Weights of a small mixture-of-experts language model, trained from scratch on English Wikipedia.
Training: a variant of Adam for the experts, 393M tokens, 4289 steps.
Below are experts of layer 8 (counted from 0) of a mixture-of-experts language model. Rows are named router (the router's row for the expert), gate (a neuron's input weights, with its number), up (a neuron's input weights, with its number) and show model dimensions 0-127. Each number is 128 + 24 x the weight over its row's rms, rounded and kept within 0 to 255.
After each expert's rows: a language model's description of what the expert responds to. This comes from a sample of Wikipedia text that the model never trained on.

# expert 50
router [109 121  99 115 152 162 124 199 116 111 128 173 140 152 131 168 157 132 113 123 122 124 145 119 154 143 166 116 101 144 128 113 170 126 111 108 137 129 148 104 114 136  88 123 169 155 184 155 146 129  56 124 114 114  92 118 110 137 118 192 136 153 115 132 165 126 136  96 154 145 109 108 132 136 108 122 162 166 127 132  76 132 113 162 105 152  87 122 132 104 142 138 119 146 123 150 139 124 120 115 143 149 150 122 142 154 120 115 122  96 152 141 132 162  91 141 109 160  79  98 142 106 120 165 156 142 127 120]
gate1 [115 121 125  72 112 172 120 159 140 141 127 153 101 137 109 164 134 123 113 155  87 124 113 155  99 113 147 109 159 126 130 144  92 143 135 135 176 115 122 111 141 133 110 175 114 145 135 139 117 127 110 113  84 100  79 127 123 100 168 152 104 130 106 149 159 122  98 164 139 146 126 151 110 149 160 137 142 130  93 159 107 124 107 119 128  84 117 140 177 115 121  47  79 166 121 129 124 109 126 108 156  84 142 140 148 126 153 131  93 115 106 137 136  88 184 146 108 100 138 133 132 126 150 121 134 150 122 113]
up1 [112 161 114 107 132 141 127 129  93 172 127 156 100 113  85 149 136 152 122 116 112 123 115 130 112 131 187 113 176  98 119 119 126 153 135 142 140 122 119 127 124 117 125 186 134 130 112 142 140 133 101 123 160 143 135  90 126 141  89 103 123 124 134 127 166 149 133 159 108 127 141 138 132 141 123 145  91 119  84 119 140  72 102 181 137 100 159 140 181 113 183 130 129 154 147 149 118 114 120 131 179 139  97 107 130 131 127 117 144 127  77 129 134 100 137 157 160 113  82 112  84 174 161 137 108 172 139 124]
gate2 [102 122 118 117 145 106 163 145 115 160 133 160 127 156 124 136 135 128 114  88 111 107 143 164 120 119 119 119 112  96 118 118 115  94 137 126 140 119 102 145 120 151 123 134  94 138 182 134  98 132 110 175 124 125  85  93 157 125 130 108 108  96 156 154 130 174  72 107 123 102 129 141 116 143 142 108 122 102 130 150 125 140 104 111 127 181 157  70 142 109 150 132 122  88  98 160 120  68 114 138 110 105 112 148  97 116 126 129 186 127 160 123 139 110 122  86 138 154 109 106 122 185 171 154 156 138 129 150]
up2 [105 149 123 110 132 158 143 120 103 178  94 168 111 143  80 147 131 169 119 115 116 120 144 140 152 129 127  95 125  99 144 136 132 104 136 169 135 141 141 121 110 104 160 123 113 128 189 111 102 154 134 175 122 112  83  96 122 126 121 146 102 121 123 177 125 163 113 106 125  96 120 159 159 130 135 113 142  93  77 164 108 139 100 136 116 132 157 109 149 112 160 142  99 115  84 164 111 117 124 123 117  95 109 134 115  97 139 111 165 150 110 110  96 124 160 125 114 171  79 143 100 132 159 110 157 167 141 148]
Ordinals and rankings

# expert 35
router [107  97 124 111 146 136 114 181 114 121 169 155 135 114 144 123 129 135  76 169 135 143 117 132 146 134 155 113 131 168 154 140 157 139  89 149 155 115 114 127 147 113 155 148 147 151 148 152 166 129 114  88 123 169 109 145 134 137 151 133 164 137 117 168 138 115  86  86 137 127 134 105 136 173 138 125 116 118 137 114  56 135 133 131 137 133 123 122 152 116 121 115  94 101 124 171 136 109 145 127 151 141 114 135 102 122 159 151 121  97 134 165 158 126 108 141 138 195  81  98  99 118  62 150 158 125 107 133]
gate1 [165 162  83  99  94 141 136 139 123 108 141 130 165 150 112 129 145 146 106 107 144 125 126 148 110 116 153 157 135 158 170 125 144 123  85 134 108 113  99 111 125 122 131 163 150 119 184 173 143 142 120  98 119 134 140 118  92  88 106 119 178 176 164 109 119 160 130 131 148 130 156 126 137 165  85  92 152 174 150 157 105 117 117 129 110 151 125 120 118 119  97 125  80  88 120 119 111 113 143 141 146 159 154 134 174 136 105 109 137 131 114 128 173  93 124 115 151  90 117 153  97 123 113 160  97  98 126 111]
up1 [116 125  93 116 115 126 129 121 145 146  72 112  91 134 187 135 160 155 154 171 120 155  88 114 140 125 119 147 106 106 144 121 156 115 155 100  89 141  76 129 162 122 115 119 106 139 117 146 101 159 126 131 119 132 176 102 153  89 107 141 133 105 100 117 132 117  99 132 123 166 182 126 116 126 129 145 141 112  98 100 108 137 121 112 125 130 112 155 158 138 140 126 122 154 143 162 180 154 135 120 178 141 157 128 155 173 140  79 163 159 133 164 141 109  90 123 156 111 150 105  94 128 111 118 128 123  87 119]
gate2 [144 145  99 118 149 117 148 142 103 129 132 147 137 128 130 164 165 122 111 108 138 122  85 131 100 181 114 166  93 126 123 102 141 107  86  80 138  96 125  89 123 118 163  90  98 143 150 157 161 141 118 129 111 140 112 157 114 141  96 147 148 131 126 176  88 134 106 158  99 142 159 130 138 128 116 160  94 138 140 111 111 154 172 133  89 118 127 195 146 144 124 173 125 131 128 120 151 150 146 137 135 127  93 153 181 131 123 120 145 133 112 156 130 102 108 119 119 147 120  58 112 137 101 106 125 141 166 102]
up2 [141 138 190 125 163 108 144 155 120 132 143 131 169  88 109 123 114  91 139  78 111 118 133 117  89 126 125 112 114 165 130 119 112 158 193 133 116 106 123 129 114  80 134 111 100 145  96 158 142 147 137 133 156 117 116 126 164 168 158 158 113 105 111 123 109 162 149 132 103 180 142 184  90 121 120 129 129 155  88 127 116 110 102 119 137 126 104 129 130 127 175 108 173 142 127 150 162 161 147 140 113 160 106 136 121 125 116 147  74 130 146 134 109 137 143  92 126 131 146 131 174 129 147 154 122 140 117  90]
Sports table entries

# expert 12
router [132 114 137 141 146 143 132 165 156 122 139 151 121 118 156 143 151 100  92 145 169  87 104 141 102 129 149 108 127 143 135 127 148 124 121 138 117 101 120 133 103 110 140 127 116 150 156 146 198 132 107  80 109  83 109 112 122 142 173 142 128 110 118 148 146 156 104 112 153 108 103 107 122 177  83 106 121  86 136 113  53 125 141 169 120 147 127 123 163 135 113 126 104 128 124 178 143 123 137  98 112 146 111 153 150 135 132 133 126 112 126 153 171 140 100 156 133 164  93 124  58 158 132 122 167 132 114 134]
gate1 [118 131  77  96 129 181 114 145 116 143 127 116 134 113 147 146 149 111 120 135 130 130 138 122 110 130 155 114 127 121  82  83 144 118  93 114  98 151 123 120 138 103  88  80  71 151  88 147 150 109 144 110 132 140 104 125 102 118 115 124 175 122  90  87 111 148 100  89 132 136 146 169 145 137 146 144 111  97 142 165 155 131 132 138 121 133 139  65 103 144 150 134 143 142 155 174 141 127 157  94 119  90 131 103 116 105 116 120 155 159 115 142 122 164  61 107  89 114 117 133 162 149 133 119 131 100 111 141]
up1 [100 112 117 125 125 138  92 144 120 127 142 121 158 113 154 156 128  75 104 147 125 129 121 120 105 141 147 103 121 122 100  64 166 134  94 144 123 158 126  99 169 121  92 101  99 168  86 123 146 140 153 116 139 151 114 103  93 104 159 147 139 134  90 104 125 110  97 107 134 136 145 143 134 127 154 147 119 102 137 150 165 137 133 136 136 136 147  85  81 142 150 132 152 109 158 158 196  86 165 115 138  81 129 106 123 111 109 124 138 151 101 148 140 157 114  89 103 156 110 116 151 154 147 109 109  80 120 147]
gate2 [107 122 120 104 163 124 107 143 143 132 143 105 103 190 109 159 156 138 138 137  82 117 114  53 133 143 131 127 157 138 139 142 144 159 143 108 108 123 131 132  98 119 132  74 137 125 126 143 130 103 121 139 111 124 131 145 178 127 129 175 166 132 154 103 124  75 170  89 157 105 134 125 123 119 153 119 110 143  94 142 125 152 163 157 177 111 115  88 135 130 132 160 126  73 134  97 101 126 125 142 110 102 116 173 131 130  84 140 118 149  89 127 137 118 127 170 143 139  96  95  94 104 135 105 128 124 147 125]
up2 [128 139 129  92 101 108 106 143  91 177  96 143 164 139 172 112 114 121 141 119 141 114 179  99  96 123 111 104 141 117 120 138 120 127  84 149 118 180 145 111 124  97 118 151 118  96 114 111  90 112 102 149 134 140 159 154 137 130 141  76 118 132 162  60 157  97  37 144  95 147 150 106  87 124 134 154 134 137 124 145 107 160 104 142  96 101 140 148 124 143 143 129 115 171 144 129 127  85 116 144 121 142 133 121 107 141 120 135 118 145 113  99 119 118 160 102 144 120 147 137 114 129 107 145 153 153 132 121]
Table and label separators

# expert 4
router [ 92 131 106 128 141 152 132 197 137 133 138 164 155 112 130 166 102 107 102 161 138 102 125 167 139 102 198 126 114 162 128 129 194 122 111 143 117 150 123 122 169 133 124 140 134 155 134 151 141 109  73 107 114 133 106 142 128 113 179 134 117 135 121 156 155 119 111  88 148 135 151 117 119 135 116 120 117 122  94 115  86 130 106 148 121 141  97 113 143  92 137 146 135 132 156 116 160 112 133 112 116 122 127 162 137 156 126 119 116  85 145 137 139 154 148 149 115 191  94 126  81 154 144 119 152  85 144  92]
gate0 [168 121 142 100 149 103 139 151 144 130 103 127 114 112  85 130 115 114 150 145 104 108 156 148 123 161 136 131 167 157  98 100 133 175 157 105 141 174 130 152  93 106 126 140  91 168 127 119 146 118 122  65 138 122  57  75 159 143 113 145 130 101 124  94 118 138 127  93 127 125 138 114 156 128 145 114 151 109 138 135 108  79  86 183 145 128 130  97 112 130 132  91 131 138 157 170 130 126 121 178 106 150 133 150 134 119 115  86 135 134 115 146 122 151 149 128 165 126 137 147 128 146 153 175 128 109 132 139]
up0 [ 91 122 107 122 114  96 159 150 130 107 138 128 100 140 137 169 149 126 118 140  98 150 122 122 167 147 118 128 180 144 186 110 125 137 112 150 143 116 112 125 130  67 135 113 141 118 118 106 107 165 122 141 117 135 147  75 130 151 167 130 152 144 118 148  99 104  95 142 135 133 130 126 131 152 159 118  85 102  94 172 100 132 128 125 149 158  88 192 130 141 149 170 128 157 122 151 110 153 155 129 139 121 165 148 115  70 168 102  88 106  87 115 127 139 135 119 146 154 158 126  88 121 148 111 106 142 122 130]
gate1 [144 114  89  72 108 146  99 129 134  92 106 103 163  96 120 132 136 125 117  94  79 142 164  96 147 142 158 120 106 127  80 141 159 150 175 100 124 139 114  79 143 127 122 133 159 126 151 112 152  78 124 151 127 127 100 128 125 101 113  94 120 138  91 144 120 144 125 109 124 186 144 143 116 142 128 119 125 146 117 122 165 110 132 138  93 124 164  88 153 110 133 124  93 149 113 160 174 145 176 141 160  86 106 140 145 150 134 135 123 107 156 128 142 131 124 134 130 157 143 112  93  89 115 122 103 175 103 114]
up1 [104 121 125 123 129 133 127 154 152  91 123 173 118 133 165 124 163 124 138 151 114 152 175 142 138 157 105 137 135 153 134 137 148 104 171 161 154 143  81  85 105 102 115  74 153 166 135 134 130 130 148 161 125 173 100 158 109 107 142 114 113 110 117 134 167 132 100 114 104 120  93 132 130 132 158 126 122 113 132 129 128  74 113 120 133 158 125 154  68  96 132 139 110 111 123 120 126  71  97 151 105 172  78 109 150  85 137 112 128 150 141 136 139 125 111 142 115 133 152 120  94 179 111 118 135 132 168 145]
Table and infobox headers

# expert 11
router [ 93  85 110 134 155 131 135 176 117 147 134 160 131 126 119 136 118 118  81 110 135 115 130 100 154 129 152 129  98 107 138 131 168 120 130 120 119 125 114 135 150 151 107 127 146 166 155 144 194 151  71 109  89 103 107 119 125 128 112 151 144 120 118 123 178 173  93 113 163  95 133 128 140 146 125 117 103 131  86 105  71 150 126 185 116 111 115 124 106  87 111 148 124 128 119 178 129 123 119 121 152 135 119 141 120 131 121 135 128 107 162 131 152 143 114 149 146 172 102 105  63 125 137 142 172 143 132  94]
gate0 [124  93 121 129 127  99  93 123 120  86 111 136 125  71 117 115 117 164 116 130 146  98  96  85 125 169 155 131 108 123 158 164 150 108 104 139 122 169 118 164 175 156  59 154 142 164 129 134 137 140  85 122 147 146 163  96 101 133 116 127 144 127 124 133 121 139 156 115 112  82 143 108 178 122 123  91 111 107 138 133 121 114 153 124 164 109 129 165 113 102 103 135 116 123 135 142 195 141 108 135 110 111 119 133 159 114 126 135 148 140 138 102 140 184 165 166 127  97 127 114 122 150 116 131 103 114 110 102]
up0 [ 74 141 108 143 129 122 136 142 138 169 126  99 113 162 153 129 123 108  97 126 134 151 140 159 124 126  95 105 147 124 114 137 147 119 140 139 134 108 152 153 101 137 124 104  99 151 100 134 182 134 123  92 112 109 168 131 114 128 147 135 129 118 149 146 148  99 118  96 153 149 142 191 145  77 131 118 122 140 139 121 133 140  97 174 133  97 138 147 123 162 169 130 134 168 124 113 129 114 122  96 164 110 155 105 133 152 137  97 106 169  48 143 117 106 126  85 195 164 131  93 116 140 139 129 114 145 146 115]
gate1 [123 125 133 156 123 128 131 177 125 107 108 123 131 108 149 154 118 112 158 137 145 145  95 134 118 147 166 127 154 170 109 106 117 133  75 119 127 106 114 147 132 121 130 142 113 164 111 157 156  88 105  85 115 128 152 142 100 107 130 152  84  87 181 121 132 106 124  99 138 147 175 139  81 140 116 116 140 125 121 173 116 156  86 114 101 130 111  99 130 143 170  88  86 151 122 107 160 140 150 142 157 108 127 105 127 131  66 123 101 106  79 115 126 118 129 144 114 100 133  96 147 164  85 138 118 126 134  90]
up1 [144 114 151 140 113 160 132 115 131 140 120 129 115 128 128 194  84 158 161 112  94 112 129 122 159  83 145 124 134 125 144 122 133 133 127 118 112 104 171 116 149 126 126 127  49  99 190 107 171  63 126 126 135 105 129 110 162 122 139 177 126 104 118 105 161 138 134 127 139 145 164 124 158 147 145 119 132 124 109 126 160 168 127 136 111 117 137  79 129  73 141 122 114 127 126  98 153 139 120 135 108  98 123 100 151 144 114 103 126 141  93  74 139 148 175 158 139 147 127 142 119 132 144 104 132 116 125  98]
Two-digit number openings

# expert 45
router [100 134 113 108 143 126 100 161 158 117 140 169 113 145 133 130 144 112  93 137 136 102 137 127 145 120 172 108 153 140  96 129 164  89  86 138 147 128 153 171 128 149  98 160 119 156 171 146 152 103  69 139 129 148 132 141 157 134 157 146 127 107 101 130 153 126 115 110 127 139 117 140 129 178 115 124 138  85 128  97  71 132 136 125 107 102 123 119 128 110 142 134 161 149 111 145 154 120 167  98 105 128 116 111 153 113 131 115 134  90 161 154 164 139 121 128 146 172  84  82 105 103 118 102 163 120 144  63]
gate0 [123 106 125 128 147 125 110 161 112 155 214 143 150 131 105 185 152 141 134 143 126 119 118  98 146 148 123 139 130 122 164 123 118  94 122 107 102 116 128 118 134  93 167 117 101 156 117 108 169 110 114 175 100 124 107 135 116 152 123 102 105 103 129 133 134 139 128 131 141 135 160 146 103 154 112 118 153 117 146  76  91 117 143 106 136 139 122 139 160 127 129 192 129 155  84 107  63 169  89 157 120 133 131 117 138 122 137 131 197  77 134 123 117 120 117 130 122 143 132 122 136 127 109 169 101 140 144 113]
up0 [127  90 194  99 117 151 129 134 116 132 124 145 122 115 131 150 147  98 181 166 130 150  80 104 152 148 112 139 124 122 115 133  89 114 147  91 141 144 141 152 135  74 151 147 119 123 124  99 114  99 114 132 112  90 133 166 115 144 146 126 119 148  67 114 126 152 153 116 138 149 183 147 133 121 153  76  92 128 157 141 123 107 123 152 128 163  73 151 101 126 124 150 102 171 115 127 118 134 157 127 138 178 130  88 137 171 147 120  74 141 146 142 131 118 161 129 158 135 146 124 115 118 141 143 120 132 145 109]
gate1 [175 121 128  95  84 127 159 122 135 129 151 139 143  86 148 136 100 118  97 154 124  70 129 115 125 106 136  89 161 142 101 169 133 116 114 153 111  83 131 146 141 172 122 106 121 127 116 147 113 134 125 135 111 152 133 112 100 145 108 118 125  93  82 125 132 124 158 137 116 128 140 135 136 182 126 151  91  97 146 185 173 145  79 104 158 124 178 101 129 128 124 114 136  87 153 130 162 126 160 118 109 138 132 145 180  98  91 129 141  90 124 137 142 118 122 139 183 149 100 148 122 152 107 131 137 139 149 125]
up1 [110 136 137  94  90 151  95 111 138 155 135 130 105 143 122 138 139 111 164 149 158 147  94 114 136 145 117 115 144 126  97 132 127 122 107 124 176 158  63 130 125 119 160 140 119 140 115 139 152 152 135 162 141 155 124 152 100 100 135 111 122 182 137 148 127 135 151 119 123 136 124 132 121 100 108 156 174 128 114 123 129 158 133 137 142 101 125 119 135 106 158 118 148 119 116 103 131 106  90 122 125 124  96 118  95 210 129 178  90 149 108  88 124 133 120 133 162 191 158 103  94 135 117 124 145 179 136 181]
Word-final syllables, Indian names

# expert 51
router [ 68 112 121 102 157 141 122 210 121 148 145 142 161 123 150 129 131 103  92 128 109  69 141 160 158 119 206 136  82 145 148 145 174 111 128 125 136 140 148 123 111 129 137 123 171 148 166 132 174 135  63 107 133 124 114 127 116 124 147 125 143 106 123 151 134 133 111 146 147 142 145 101 141 143 113 111 128 115 121 145  68 128 117 149 118 126 122 119  98 132 113 137 126 122 145 169 109 141 185 113 150 118 121 128 115 120 132 132  98  94 143 150 149 136 107 152 118 148  98 131  88 124 102 155 140 113 134 143]
gate0 [ 93 147  89 142 147  95 140 145 155  61 132 164 134 138 128 141 140 159  90 111 124 123 151 151 146 130 105 119  95 135 145 141 162  94 145 110 157 119 133 167 108 132 104 127 145 104 144 140 165 136 131 113 168 142 155 118 123 116 136 149 139  79  99 142  80 133 110 131 141 114 110 117 156 107 141 131 122 142 128 120  94 145 113 158 127 137 136 169 116  91 123 174 141 114 151  96 124 138 178 121 167 133 103 150 130 146  81  60 113 158 143 129 139 124  71 117 121 142  86 131  80  94 122 137 149 139 126 115]
up0 [112  89 149 132 121 106  86 119 120 127 125 113 116 126 126 143 109 124 151 134 136 106 103  92  91 111 132 113 158 143 119 107 150 128 130  89 118 122  73 133 135 115 128 118 111  93 126 125 142 159 114 143 110  92 123 131 127 126 151 129 140 141 127 126 157 133 155 113 128 126 120 170 130 123 155 105 102 135 113 124 143 199 156  92 141  77 159 118 127 138 122 150  92 135 114 104 146 107 138  86  88  79 127  82 128 137 117 143 154 137 112 141 126 157 120 103 131 148 208 111 179 146 185  59 132 112 141 148]
gate1 [135 163 140 129 109  81 171 154 127  92 108 166 160 154 152 149 141 133 129 153 163 132 121 166 148 106 112 115 134  82 132 124 115 131 120 136 138 151 156  89 130  96 153 128 118 125 168 148 150 158 128 126 136 126 127 154  80 139 100 134  97 102 136 121 109 129  94 131 122  67 105  98 128 128  81 154 141 147  89 109 128 131 111 172  96 126 140 120 150  99  79 118 168 136 132 155 108 110 135 122  93 172 118 139 112 152 116  92 130 138 111 152 135 125  95 140 123 127 129 192 112 103  78 142 125 148 110  97]
up1 [111 106 121 149 119 126  77 109 140 155 100 100 147 112 132 111  92  83 105 117 133 130 127 141  90 131 135 132 135 157 111 129 162 157 129 122  92 121  40 117 107 114 123 121 125 107 117 126 146 125 133  94 126 137 146 102  83  88  69 110 121 156 131 117 147 112 127 114 128 147 156 123  70 126 142 113 137 149 130 127 110 142 154 187 134 126  70  93 175  87 123  91 120 152 106 154 100 121 159  91  93 139 138 118 157 150 119 104 152 119 140 123 122 108 132 120 137 150 138 104 142 127 122 109 103 132 125 179]
Birth dates, infobox fields

# expert 33
router [122 113 148 128 169 163  95 193 141 126 175 165 138 119 161 139 100 122  96 136 139 130 111 116 158 133 150  92 141 155 135 140 158  94  86 140 125 123 120 148 115 108 119 146 113 159 151 149 144 136  78 106 118 138  87 102 126 118 131 139 131  94  88 107 152 133 123 137 154 123 174 143 128 150 109 113 137 113 127 117  96 154 116 129 135 104 122 141 152 126 157 160 123 116 136 146 126 161 162 109  86 110 140 150 135 125  99 124 135  77 143 182 165 115 138 172 142 183  80 124 106 146  90 124 151  96 132 102]
gate0 [118 135 129 129 139 165 121 110 126 109  91 142 123 117 105  97 151 161  91 132 148  83  87 125 142  86 118 113 130  86 150 138 127 127 133  87 126 144 113 114 160 149 119  88 124 171 162 139 121 113 153 136 153 118 129 112 130 184 135 115 104 142 147 109  62 126 141 132 126 123 137  96 143  94 142 102 119 112 163  99 111 106 141 112 179 126 119 153 137 141 179 123  95 162 171 150 147 125 164 118 120 132 142 151 138 158 146 127  72 115 111 154 117 105 120 166 115 144 145  79 109 118 139 165 158  99 170 134]
up0 [ 94 124 120 120 111  89  97 138 135 121 137  80 136  94 158 124 114 141 153 137 101 126 150 134 145 150 134 140 158 142 140 127 119 118 124 114 102 127 113 122 169 113 153 134 142  96 106 132 117 130 123 155 111 150 122 128 143  88 165 148 135 132 113 116 146 105 124 116 120  91 114 144  76 145 167 118 115 163  93 136 136 132 166 149  87 152 136 103  62 105 120 110  94 154 149 139 126 116 119 168 138 135 103 118 151 174 182 131 155 109 118 170  79 145 144  83  99 143 129 103 134  97 143 140 123  49 108 111]
gate1 [118 142 114 112 113 113 174 130 186 135 137 133 122 118 139 164 114 117 121 155 128 102 118 126 121 136 114 160 134 139 132 141 123 120  99 139 117  99  99 160 136 137 161 127 136 157 157 117 107 159 133  86 110 142 134 124 171 150  86 132 131 121  77 160 141 109 124 107 159  92  97 144 119 131 134 109 135 151 122 104 118 141 128 148  96  98 169  74  97  93 150  86 132 125 149 167 122 132  92 100  84 123 121 119 144 144 109 180 121 106 124 143 142 146 188 104 194  97 110 179 142 133  95 124 154 118 138 136]
up1 [126 126 111 134 112  99 128 148 136 116  82 126 165 105 128  81 154 124  85 139 131 194 120 125 147 104 103 137 143 159 137  85 111 115 162 143 134 116 140 109 134 131 152  71 128 124  92  83 147 167 119 164 139 112 141 140 133 111 130  96 144 159 159 143 122 139  82 145 116 176 132 125 145 169 120 110 124 136 120  91 106 186  97  91 148 136 113 161 141 190 111  93 112 121 119 153 134 142 147 131 125 114 136 169 114 118 143 110 142 150 115 133 145 138 126  98  95 149 145 121 133 121 159 118  90 107 123  81]
Consonant clusters in names

# expert 13
router [ 73  96 124 140 148 120 100 195 123 142 161 173 151 134 106 151 134 105  99 152 137 140 154 143 102 114 186 132 137 147 166 138 135 100  89 137 147 125 177 137 140 152 131 135 135 142 155 114 133  98  86 123  99 104 101 118 114 135 163 116 126 106 140 114 161 115  91 108 168 142 170 107 154 146 120 112 123  96 130  97  87 114 110 124 116 108 110 111 153 157 137 125 123 115 108 136 131  67 162 111 106 118 141 141 129 147 130 129 123 132 166 149 154 138  93 160 120 174 104 135  97 122  91 158 135 137 134  94]
gate0 [158  98 110 155 112 141 105 166 123 145 106 142  86 189 143  97 157 106  63 151 152 123 119 169 132 130 110 109 165 139 140 132 145 138 155  80 153 166 104 149 114 132 133 116  87 124 130 116 136  73 115  74 149 110 109 127 114 117 115 112 149 154 121 121 142 147 127 115 124 151 128 137 150 138 146  97 115  92 114 122 100 105 169 149  76 138 131 134 124 128 128  88 168 133 182 116 152 128  85 117 133 112 122  89 123 128 119 144 136 114 144 146 158 117 140 120 140 134 105 163 132 137 124 171 172  92 126 109]
up0 [136 137  96 127 105  92 147 139 116 145 141 107 130 103  97 143 136  95 139 123  85 116 169 167 147 105 151 167 113 140 148 117 143 120 119 100 177 183 136 122 104 119 131 115 120 120  66 136 140 141 137 145 145 116 140 133 101 117 112 162 111 125 112  99 178 138 153 123 107 101 123  70 118 119 125 159 103 113  77 141 117 154 138 152 152 116 130  77  98 130 131 147 133 155 119 106 141  91 127 137 178 149 122 115 146 166 167 162 155 127 136 102  91  96 115 137 115 168 114 125 144 152  80  98 137 132  93 122]
gate1 [120 127 119 161  77 123 126 133 144 152 125 160 146 132 126 121 117 140  68 136 147 152 132 173 146 174 139 173 117 162 139 122 128 117 154 175 150 108 113 154  81 127  90 135 150 149  97 123 126 174 122 171 116 130 116 143 103 126 132 128 137 152 191 133 128 131 146 157 122 169 127 130 127 123 130 114 134 140 145 147 117 157 116 122 103 159 136 140 112  74 117  94 119 107  98  99 126 112 112 129  97  96  95 137 154  73  99 150  97 124 112 113 109 155 132  82 133 145 110 141 125 181 127 167 121 122 164 102]
up1 [137 165 109 171 109 173 123 133 145 181 126 135 124 116 144  88 105 106 103 168  83 116 130 152 114 131 120 116 160  84 133 148 124 133 129 158 112 115 117 130 104 139 103 137 160 139 132 120 144 124 134 122 188 180 159 136 104 159 148  84 119 140 135 136 103 124 107 117 105 103 143 135 138 108 164 116 113 146  96 149 133 124 119 149 140  99 174 103 182 160 157 112  91 139 165  98 142 106 134 151 134 132  67 154 137 166 140 132 122 147 132 104 113 183 154 123 125 131 146 133 145 114 126  98 143  90 155 145]
Non-Latin byte fragments

# expert 14
router [111 112  98 125 162 161 104 198 113  98 146 200 117  99 147 132 165 110  94 158 126 133 131 119 114 145 181 120 118 132 149 159 155 141 102 104 161 123 138 130 141 140 126 146 108 172 178 148 148 135  85 121 124 138 122 151 136 143 128 118 135  96 126 142 144 134  71  96 151 159 124  97 120 163 126 133 136 146 123 112 108 125 104 104 110 137 126 109 153 137 103 116 144  88 125 128 182 156 153 142 125 140 133 167 139 117 118 144 103 114 138 179 153 129 114 142 138 181 100 124 125 124 132 181 145 145 144 106]
gate1 [127 106  94 129 113 131 105 177 128 145 131 139 113 129 141 132 130 186 119 149 126  88 101 116 128 140 170 145 106  84  98 130 119 100 130  96 131 107 121 146 147  77 151 143 108 147 179  99 162 140  97 124 103 103  79 119 101 102 147 121 147 155 107 127 124  96 141 130 173 122 151 152 136 176  55 151  91 163 165 134 118 118 106 127 117 152 118 148 147 119 112 144  86  80 106 139 114 139 114 163 119 141 140 122 126 152  95 102 109 116 144 147 100 146 143 124 123 144 146  88 116 136 161 157 133 127 145 109]
up1 [128 150 181 117 117 133 148 115 111 140 134 152 146 160  88 103  91 123 145 134 158 110 131 137 114 111  96 139 156 154 140 157 119 102  87 152 116 131 127 119 102 161 101  96 153 136  77 151 137 109 156 138 122 145  97 117 123 107 118  97 112 149 142 107 126 125 124 138 115 147 113 106 116  92 130  99 189  79 139 139 152 126 122 126 169  92  95  99 107 174 151 167 145 123 162  93 102 110 159  88 123  79 146 118  98 161 114 102 183 135 104 130 119 119 123 141 167 129 114 136 124 133 144 113 114 177 154 138]
gate2 [121 112 149 152 112 122  92 138  74 104  91 179 141 124 134 115 118 164 110 113 138 139  87 102 168 128 139 127 130  92 114 135 143 155 134 125 110 118 125 109  96 133 140 117 117 100 137 119 151 112 136 169 147  82 159 160 153 122 112 131 112 158 130 117 149 125 126 124 126 147 122  64 101 185 124 116  87 126 173 129 129 185  97 118 136  99 165 190 150 114 114 124  88 118 122 159 132 147 117  99 124 108 191 137 117  99 125 145 109 121 115 141 151 125 134 152  86 117 132  88 136 149 114 163 109 127 134 134]
up2 [149  90 138  88 149 151 108 135 115 121 152 168 156 137 158 110 163 121 102 151 151 118 166 113 150  99 103 106 172 150 115 110 189 171 113 130 146  81 130 123 132 142 128 136 154 141 148 107 153 142 132 181 130 129 157 123  97 137 134 140  89 146 124  64 116 142 162 154 108 161 112 147 160 147 130 118  87 120 137 149  91 141 128 142 135 104 143 185 141 122 136 169 131 136  99 147 129 156 117 137 145 135 118  91 123 112 121 135 106 121 175 127 113  88 142 136  94  97 136 128 105 106 129 167  88 114 117 111]
Mid-word name pieces